Experts of a small language model: vocabulary 32768, 2 picks a token.
Below are experts of layer 2 (counted from 0) of a mixture-of-experts language model. Rows are named router (the router's row for the expert), gate (a neuron's input weights, with its number), up (a neuron's input weights, with its number) and show model dimensions 0-191. Each number is 128 + 32 x the weight over its row's rms, rounded and kept within 0 to 255. Numbers have three digits each.
Before each expert's rows: a language model's description of what the expert responds to. This comes from a sample of Wikipedia text that the model never trained on.

# expert 28
Nouns and adjectives about government and politics, such as public, local, state, Party, Republican, Prime Minister, council.
router:089119154182094095111114141171108130120098134201079164098150092125168129148175153163127085110071114145180135116103165112160065133143147166151116110096097107135191109129188115154118132132086131108149087138130174137182160096189103068090151065153145098134108102141098120117139139064106065151130175139137117152095129137135065130220152182143119156089107129144140142131157114120125111143104122078160075116107192108122120176099174200118090115141133092056071153184129113121150111159066124116097201125142129113090108145169138123095127181184074126123126109133152147131176137146110179163
gate0:083117111132139099173155123100171176077136108126110102128139138081167131121149155101112137135156163115131131159119106150078133142172070079074152135121079134194171110158117159122109156075094091120098131128132151111159155120132121050149190068144115142119157115159096132103137115152101077110144157208117112170096100090122108072155066139079138151120157114125132121096138128091095162128115167120133138026162132127151158134175174081090115049160120084071149124070082160152118121088135118168084153119116148177104162105126133111144059133179063129147104202185116164151132148106100140180
up0:116138169178129109114146093160091105127084126094137078148067200170111132128151107107127091183195149096098109149122159084104126131145224144177083126130160120123110092144157091116146045094125176099124118122128149109080169148165146147158138080116107113132093155139173105138160170105098073167144123104099131115087129137080216097090141163142152159162160133162151153169109136094113102164151085079129119167153190097080099081133170119105135167106129168176126154124164130165160193175115157076115151121055146089073113125141127118097120096113154113114144086103128105181120139123089148059
gate1:140099075135164208038121112110072122145121117112098129153154167170172088135094153110161118154102134176147126167156130090155162127178111100180101141134098144174137108108117131159133148115140110096112189139159125171139147135136135113137097099079121111122154125123094112071092161160178152097164088167155061102143128127124122174182106124063053172220145077140071146125170122129128124177140173165144102091146169100130111177126111108034146110121120161146191128134194089137118070117108112177124091087114134130137173221138117083149113134091129149113123109120137110082137122126101123155
up1:156137114165136122061119102159105171130101115129138150122134162181174062124087129164126125141161122181144119170157136056144131147112143111126087168104070174135121122110107122138104165126099089095117128103178129161133119123160104099090133102054140107074158080130123115075126218137127156117104107151114038089117151127139131204163113082058139127179131101154064142109181211067156154169124158116125096094108166060132125108159152113074093106137118106127159128156173073164139128172102120172122132064121139159148161161112141075137098171091133109146102077137136167116102137125086114179
gate2:144119190205127106115117150173142134118211152084119118074196077183130152130148125083149128216098144132152113180119111112191082132128182152111109108081158153136144107095093171162143190160150213136094111104134111154184126118122125183124118098160094144080099087135128158150160131172164198112179156162146150101121140140103096081114117123076126192170160124160117103124059152162124141096165144135123165086111158116119138131084085127099100169113171103137134121146147174181117144091132114135098131156098172092057072126114157149093102103106126131134119138150196101165130139121102152099
up2:131134109125121143083106139146089112121090100137158134129127106075123099127113112112121139074134112049129128079164154165053141158113069140115188140187145101107149099158151084134138069102104052062143088155117082144105104082179113089145070150076127136179113115185141124059070145149127095109095081149104088072098179115153147141124086100130130078115105138111168158092144093173107082126117128174041158115154126165090148138126171105151185136129109122133118139150118185130147148133099128157129120101156093124139155119158074174195186149157077079181126118122079177122149142139171106133
gate3:177144174137191133155100145160100126092128186121127175150100113113172160153109108093172123053139120077160162137116158093128059109118136134100173109134088168094152156218187084126136084163131133068152116105129196112131113126139089110095154130097093140157103134108137128089085159073149096201144110099112133112128184114150105183101158176101113116071146077153109112098145162132091074145177152112125164126100163105139088151122171110151073066090136117167136101077129141062129145079079123133111187121154136091133164121149087141158107147186165140145153168066142185139106105126130156113
up3:160122144135127186100129142142129120083053167132101106134137145160128114101155152114168125148093139120142144096109080069116113128176098161106146131117157133114189132168122138161148104096116176129122151101145198117114148154157094034092177140098111124115158169077179081065161124152105109103100159160079112130123064128040124141161197178106116103125188101107099051107179128156103103139085112061174151105137190108120111150119114128163033187168159127130104081153157171105088140101128103135138156094165129070120136169135168127153142114107120163160173127093156130082103126104109130124
gate4:108111118179118111159086110191146134116145142130129166050124081121152111058083164171149128142029130098189165113155148175159153154093087153143102156108102120148164193097133129103148101069141129109183113146110122147147163134112051081123101066143145109105072111134133086110159161062157165107111209090155128080130121153154082094115164094070104115136078085120105102107100165149125138144102171161150078134091182167093104127121106172161067136157090108137119093130126120141078141148070131114097153104114139175153136124145083096152162185126145126134139095154169141172169125166145149147
up4:144167101151131145166109128117155104177104128116104098149115186095087126144085150164132145124165119208083098121204090148093167117081148137191135112147167054131083158128122128128093111146169151157105095096116142177179093227103146108183154171142161109133157091099120129151133120181076121103109095153113144100114146146109154149190152168139081050167070142101163092105135101101129147145141114101071110141139130195172124079122115129137142089161148169081134160159086098145105139129138093145116088144092124148174098191089111173166114113146111138073100098120089134071077161132087144087
gate5:090092104180064079128096130133163129152161131205122096138110118081134138112173065166091135123138133162144106178108122133129151151173171113165148174096096078085182106162087109170165166120085123062115100152100098137145089133168107142106156145109113100117167137086086144105106140134184117100129176176123146153095176113171103091143038127086100170195160173143119141136106108163068128159070115124081109111131115195129138124116154130097143087078121114098103140126085152145101153133154082132125118123111142145095085088104144083067109162174085185154130068145137197163120168086131156147
up5:062105072143124100154113146093175130205143134132162098115127122125120166106149162114136183130112132173167168173111156101084169162152170162184100121126154102128167138123135118140210123159093100078112121115122117140160118086121110149145115117151201074115130111084113152142115135124153092115149135127156164184096216160071096094113061105137087114174154164114155144210104109172119104178070145137121104114172143141137129134179154113088136080125085156118107135164131168161107141200179108107095112115082109119071142110120069107046124153172095098133157106182127143141088115085121172162
gate6:148126074065141154144132111162092112098121150170156123112139113083097150178127115171151141075073117102165094095199148127172098086141152106076144160070103177104097086156162100129129152092124125140112122132149122104212086096171085157090097116124121115089112158133119123121137160135094107092133100110142100110131118073133147150120110194135096115129074144193130063095162165158092148180169078094075104115109093115113125170106151156123101080116107138100157083127140142043194178125098161150143168106175102142085171169116105139142145167147093117117074148138108124173200105205125170146
up6:122151166171149124107143117100135145150148131099090087191144107134121085101116148089115109192171138152094152129091125124080183132073105149180120126152183139129122158143104136131141112172136086128154143109128133148107151161045145100182169153170103152127137101171144124135135100160121164163107169129130115144119163212135161120118172047088164093128170089072154194132117112065145088100145141146152149098145142147138117102133088087182106184174111129172099146136106158164072093113119107130127062191068128153165115108155098153172091072136176138129151116039138123113088146129086044151
gate7:163038074164135076120140178089188147102090170072130089117116147157207116152081098156212159129139123150092100188142102112126142153130137168110162136096122079144102133111093168161123164113127080135136111169147129166137118092151122072180107145167109115121132127078152112158150103121113044083128086124100100071060096133155159089110125075147159103127136147126159118137123054148126149153163065146104080108190114113128187118097158175147101093116171125178109123155139157084108070153131119132109116152152142142108095124104161138112088104186085131187078091123173121109105121127119127168
up7:128116106108181116062065101088171150097090157100145143115138118110162128152120169098139146154108114134142139184106141112121131198133107149084084117085085083153128099074128110146127189083127067162096140143201122161152109130168126109125138130175081139120090160125118143120161108139180076095100104111071134071080147106127111115115111131126130157133130171163137158170094108238134175135141146169140149070136180090138121130073160177114093132120097151162074124172151118060107064086122126174132113112150125163092150086085174164120101105139055086124151140127158178161130090166148155182
gate8:093083142133151166090131195176135098140138128117047129126115097150089091156110106116145109072140163116138129138152095110120099103150112087077086122165194077182111157151182078080090170112139212116125220151157086136135074079108119095112103091171130146142139144174094108118156129098160136180121150103162087106117111125095079189141093116134128082119157128130096133156156162195118123097118128199184075130145177109152154091148121204144151114173163143125091134099098119118121155154121162108110101168097156174082098123184120107119146081072162147116139117133122099110124110144050137133
up8:164148125099096129188078119064122111146121128158190132169091152102134144115157123143116109136130118169082112147087169143131144173142149161154166077098046147105127169108086134245126094115138112119146075140114152159115189169122164139171120233152104115137191118077158152134096092172046123095137119152120142130162161102110152094132207164179140152122085146128128142092151079109126172157153115059054132143157135178120126145101131069123094116123086104107105162137166141156131103122149134132144115094114147131190143132086137134080119143170097168097075117150123152103105130114156095159
gate9:047139140099068125119052088158125119192119134192089130095092139113144142151062146145134111107104080148107097104182177068078147107119132199152137111081101119097118160120122146145089132169085102112134120128107116104140075104147114151090080118153074139132129121092188112183085148072104155090111135164139143154128152132136141123115096079205148071164142081153168145072147120111088128134123115154113156146122099147075112104077172133102107128123146113140123150134128115166092147175119196135066143110143091115216128155172101190087190137152079083114094088169114110126157124085114136132
up9:113119178134076095114062080109113135141129100194095109129110111104133155142117161171115119111121102176097104103132097086073167148077124162104087097082109090111097155134140089167076173098078040127147084067110152088151130126112109115105125147128104178159142153109140105122078106049128102116124094170172123168123149089092106141166090139195099058162164110134150117145107183110096139139133130121141149200107102145112117142105210127106148137158074124151113155173146115129059184194091123077053147129142123122198080119173078157116122125165162111147127117145114166111145110121135143126
gate10:112127132167145076099141125189106114042128151114110190099135099172152190152121125148160136113125141081156194070105155119100126144157135166169160121124042180087141098142159107136138124122094142146174110160096126136123170142111127165134184139167056102144097110123130143102111155129127106107137118119147147061138105190136100103120151144118093125081076115117149098091107202120052173089193103088151073105149142103138077129100164160098058179149075102099098129145119151101157148149123143096137162132121151143065097110121065113078118133178099096082129133159150167142186086130085135090
up10:117116107150138078099143105222110092043126171103113177096140106103108143159172114174183133067099111097102134099099182123089099117151126136159141111138047153092089112137162128128129131106075132139214106127102088136124116151095124215146148119153090094172093096136148123103093142131104113127131150100161108084150121136152084101144150132134130126078083146126156102118173156095090171114172127091113058120128149097133073154102159225112105170176055135097089194145107137113143152137118147120117144124126123136089104109115082124115140141157082081077128142196164144129186081122084148126
gate11:076178126167100162116155145085144145112138068092132103115170124158146090074102154169113113171143095094097138104124173147150131118178088121100135157136102092158120147067116160108186130184172141060142152158077097104138195160109140092130114190093107106126122116175158083121112148158085164120128222155120127128130090165147161130139090093028183151087120066091135115104074134147144112164087147151176121089122122162163105166172095108136154096186117073121161126150166154121183079148106097139178166141133168132156117133114125145130096147125138133116131094054066141158153124161123113085
up11:112096159132135133143082110131131111136130143136068131136005152081124119130140148162155193168201150086148138089119062187087087141124178133074147141117153153132134159117148116144126060182163131122114111132137104180161046121250095082110090113122082110114142107166108087161127118124169117153124084163135111116128165131116145124148120153125136103093131123130175143094103152107157164093068119095060089192069159168113122129126072073102116125092114174160157073154123099125137100121173140072111122083150134147163112148105122129063162119135121173115121134136130124086124092129092110125
gate12:140134140160142129162152139128077102110165156105169189146075120118108224157169134143152191146107091115115075176097148126166160168077195120119087149134146149146073144162174103101147131085135125158097096096152137069066130142166135060102143144174163083133093083134135151118178151145204105177106122136125104100153093153127145128142121139161100147160133144096183118080092050135159125116133137097127141090091120104114131115149116159102131090107152155138188134150141144100110095104066132147172146134119124142046079063091084138089154122116115081142061151110130138169099127088209149127
up12:096100108157115123160137133184110156107105140114107144125163199221118124144115175097115125114174155123113135164129133075104110161110127157127101117169176007152084142138142151137110142131148120165103093133092193159140192121136148143142118153116160101177181155126190113107171101142119145109088107111096176128121079102089137146094156105160134118147134093142119156104093146126150081142048156178110148117137115168144128112161120146176121121114198060090099117218121053141127112142116118155117090151140179113123087113154136099114097115142192144131085047081106161095161088117133194117
gate13:124162136139144120158094147094120123100138091119105119093100127128102083129183137081180179119100139121147149141144107172093165079112194196087144201112134128170106115104131078136151131151120130090170148146136129132034067148165117120096139134162124090061059156143156123137078108106169167185101144169160105183161105146156109167134076124125183111130124081141113154170200066097173087106095104125154130115138159165192108087115090127140146117116175140132142107185112135079169144146127149106117055126161112146103152075164069124102126090122142159172059132119121148115109162158075168122
up13:102152112168154094120091128085126181134138122099147107140099177203099137133143090072115086153101110149140126151169121103107141094143148080148175180135043104153140142124121115181087094100128157181146113131193164203134106127088161117101124089125102165159143094175126156132124172103149157193198117157056130111132093135099095128152147132135139100131142165123129188145180147113120159105087146212173090099095143144098143160204126110143201142164133077161135146076104119111148107156159134115161079121152092157097098148082180137145157098112180176153084163166142145094081168135142127099
gate14:139136105135193078131128134175086119139135109140134133091159119058170111171136083103107132089165145128152092065165191085175093101155159139123143066136126089089141127170122140118148166139112176118143140092126156130168181112155099144111113128069084157086155111139072172096022184131083103132154137128132114099107094175141115115184141107181151124066125150120111165142126100138161122087130181124109096174090140140159087080076148160146149105156131127114121160066123182100141152196119170105132142130141150122168063134147169075134147224167132113073105146086159133154159096104119138128
up14:159089110111167129134122114177126123109103078132169151125186151053216115174147112108129105074137138147151070109168231124136100109141149117100163114126130055085204106212155144149122158103124140107110117109137147157171154152178072149116120120113118140139133144107104143095053165096076082140144117146148099076107102160141118171140160141144132128072122137122150144172127073149142104112161141140132073155100146157170091084079139118125111115153115160162094152071171176062162149171110162110125189148192101120173064135109178099100145147168115137102124133097150155132157138120137177122
gate15:100134120190139144130079133034130142165123091123145091156077147137142094154113135163061146119084044144085064154131102123155086076131105166143101124180145087143090106104092094139127167114110193154184152141126132114162166089143134098146135108111171148097088125149153113191144181097147110150111135080197113112133110141128085118186113177176156129168114089160145129132129128099122139076122100177140184116091131119085165161162183088157114096119148186111180118147139126139112084129165185134120121106124104164145085152112137106076147073098147175151059081168152095061131142172112137126
up15:151130129165113102123050147075097130113126117066127106132088141129181111180155149147050163091098061103103119170184090129172129104117097097181096122137147082138092130087137147091136170122130121159157098162155074092170207082104135134156126120122159101121082136120154145196151178116158095126125157100163188093125103104126081148154135158192126117157109117128110132138087139104131133052136132160143142110111087083146167138142178065168119130142124155106171165110137136158161107100098120145186148110111067141170114141167125073120132105105082182147057132138169165046129141196110147124
gate16:088102164248120161112132110084152162139091128165075120179201148123163105147121110142118141152155093113128138127143132156163181112167125132161157126134172113161143126088181079076106129103075109102099144163137144094175124069166095105155137097144140176134146117109131138177135064124136091115181114132140162139050097135164164056194100170096142165120124074073117144177084120161147074116123120125053097090121112091112115105084146141083149136113145108133127192116131135156114134173115132124092141094144159163049093146131173119094129083161138093148159109154127188126114172086154100135
up16:106139131208140194123199074133157124095106101179137128140180094083151123135136120122083134147191150126121142107170141140188142129107140097154145150141197155096092116122188068117184142123122075107112147116141157061143107115136073177090157109209157116174069097147127099122135124062112094171118119132153142159137131124147134178188125169149132140082163085115168121179081119133151065095132164123158117128122119113084094127134165136063108121105141101138142175101145138155138146123085179123140137102192139138051125152127101140162077125125165091169135099176113183123136187069140107086